From a checkpoint of a small mixture-of-experts model trained on Wikipedia: 1 pick a token, 375M tokens.
Below are experts of layer 3 (counted from 0) of a mixture-of-experts language model. Rows are named router (the router's row for the expert), gate (a neuron's input weights, with its number), up (a neuron's input weights, with its number) and show model dimensions 0-159. Each number is 128 + 24 x the weight over its row's rms, rounded and kept within 0 to 255. Numbers have three digits each.
After each expert's rows: "comes after" lists some tokens at least twice as common just before its tokens as in all text; "mostly gets" lists some tokens that are sent to it at least half of the time. This comes from a sample of Wikipedia text that the model never trained on. Tokens count by the router's weight.

# expert 3
router:144109165119115144131143143170147163118162132144109124090115093177133119078124122115131094156113130147104134136160110150101168130107143151150107177132119130112158121159121093153104113129092082148146183135063125162149076144151147129119182107075142123137110134066113155135127151122146153135104112101170074104107146126141131162135141132129109108151164130136138168082139098133130117125138078134147115119127118105130133118117148120127140091130116094158131135141128155094138119104127157
gate1:177118166144087092131130109152104133089104089143135131103118098134124122098167156124133119153129094145091114141124171125064137147092159169126141108091160113106153154115144119157126106157143114149162148118117111100111123126184103130142113091126156131105111149154149125123096116119093115137140133098137102120086157141157153059148119143137071150094146099135158133091104132132153116143138126130153124127097137113134123173137111146080122139157147137108120106106103148096141150114176152
up1:090117118137169179102150100120146122118157094172155159157145141134136093147113149134130130146150134148173155106107144095107161132111095170116104135134110135111141083110103102142119158118165154104088099112113104119126140105148151131100100123105139117112104118137081146106101125120155154140092144145132128167111162138096141088150120154157097103158140143133098148136171147101161159129155133101120125149136125163165102118166129089136149121094102133186073119119109135137092144097112099
comes after: "1", "0", "2", "3", "4", "5"
mostly gets: "',", " |", ";", "–"

# expert 6
router:098143157147109136099132136168142097108164160137112125096081101163117132097132104119139107127128119134133141184112149155106170158096156118119120139153094171107162108178126091130114109121130081180174167139095145132136084106139161094117154120125136110155134126095095122088130152098117137111093115115117088116107114153145106108136140137110089113155161151123137137099120126161146114156153104116102172101152089112129139102112166096123140131149123094164107115116143117120156089143111118
gate0:152111129170136072133151112186103137105128116108143092127122122139163106142102142143119129115132163151167148160174121125095129124153124158110137093119101120113113131124148104134138113133099127117098102071123156100131139137121121130122163153094114116134120150081138129138128162097064108101137034112108138109112072142106144123147188126135105097098116143139145115113087118087124116163106143148136122112148107152148160101133114146083124127104134148137095118137153125108117150165128136
up0:149116096136108134092173086177121085142121137118145135118129126092117130145150130140115093100139135130154139126154123152149123130134127086163167122107093129114142105155185138124146171129154138102109146135148119126124154154087121099076163177133085149124149148132109193145100122170101136163131101119099135130136102171125145146140145155109118113074147130134119102124117100126099112100119156142129135143145125133126162136075104083101131154139120131134120086124136161172168100176119135
comes after: " (", " \"", "-", "|", ".\n\n", "\n\n"
mostly gets: " her", " man", " Born", " she", " born", " land"

# expert 10
router:118154106120145129139151099127178163119108139144111121091110086159128089110164131109144134134106101140093149167129159119083158109077143145132164117113092163183147097134109120115153081134117090136173132127116171117156102130129160106127136125113141072123130079140105155132065132139142168138088152112136101110104106139131123149116123151103135120109122152156141153106113108168102146155148110146136111131132105089137090104127113129122159173094117077136106116146160155133134133137110126
gate1:161103150122134118101150080114110093148112170140105151134147122139109129077109144135139186106124103127137161112131109095141134127093179132115168151089094103126096135101157118116140107108039127179087108102116152166106112106128130151109137108124131164094128123120149136149109141123169120138109119122148123143138151149126083113148110108119122125138109092171079149167093121146121088149112128137116137170132122116116181122112082136112138096122098123119127136162158107112120115100117125
up1:103160085099127142157132145126125164110125085121146109126108133112126096133137121117118084158130150126137129152122132155109143137134073118132135115167153138118171093131114116138126117139179120105162151165124110063142161137115140088144155147164138108150128127163125126107155096120076133151157150122106122151111116108158158198119119152153138153137123151108210139102156114141117156124147155123137114126136188120092069125103136120123146150159128113140110165116085126125120144124095138
comes after: " is", " was", " and", " the", " as", " he"
mostly gets: " is", " also", " are", " has", " be", " been"

# expert 15
router:098143106151137130112165101119143154137148117142117129112054060183103092106154131119092123136114119126125132132137129146127136142110133147101127122087134132143153157112161095150113152104113118116137183134125127086176079103122140124130130142070139113123128111087137132152076158126123138111107119092141101115104107181129175132136090180087108134106155167143141112137110081159135123152121125137160163083156105095128141121120113102131134123117153097129120102138103149133117159121117120
gate10:076127105128099131123135130128163117112078128139119140153073118134125110078115124065123147112142086125166130111141119117118125092135179110111146089170136143118159094083119154153114104108126142123159100117129103124075123153154091145152144161125134131141121130139121130112153160140143124130068154107151103166115131130089143078128124063130134139107115142145152156052111153154177165124132151140127148109136148120100120152108144136152122133166121109129101121153104137127127127152147134
up10:123095091152115138143159118151147145114078114127136098122097117069142112106076130108113153129146118105162140111176125133132126097115124143145135130146140131137134104128134141158103106133150137145122140064104133135092098134140100107163120145078175092095122124159135077117125098134165119146092167135120094107143133108119092090196123078147115157134089162173169146052094118135126127149130130157155153125125134110151113135111120104132139131143108127118142145090127128123129129154135133
comes after: " the", " and", " a", " to", " The", " an"
mostly gets: " Re", " Am", " All", " ex", " Pro", " dis"

# expert 1
router:104157138133110158134136115128163164119166150158152106084091115176135101132142098126103117188146114144106148155163114144085171102129139146140126146128125115126205111137131130171140108113098094118166158133092120115162098136115129090147169132120175104125175103092093146123066178098118139124113138095155085122123140166127142151140131142115103125111136139150133107128102109158112124140137103117125110099132122096134118121101140111134160163133128102159110147179144149122113140139133116
gate1:102174143154139148133104128158140147107137131143136135131128126155096071111095106149121151113084134180141118111077146141143125106130152121126170151122119093120123096100157135121105091147115111174164159108151107110138102150139121185163158113112145098129105123171138080106163108147118088158156121121098131139141170159188116168127158097114127142157138145099139134090169106137097111119130102131139117103079152123149126119163173100160140126151114142112108119131136147120121122147139095
up1:109122101148106144129124121126126121131103092116119138093140132126162147162145098123117158125180087113131092124135120130099139136033123176116124090136152200127099163156148116144113108159157115091144150092136123162174143092130161103104083124138109117122121122126151126122157110117148108092119104092155115111121087153137128109100186137140163118114126133141128131115144139131140093148111107147102125158139117160141129160073112159127087102150147161168124095124144132116115140137117145
comes after: " |", "|", ":", ".\n\n", ";", " /"
mostly gets: " (", " [", "″W", " California", " Cal", " which"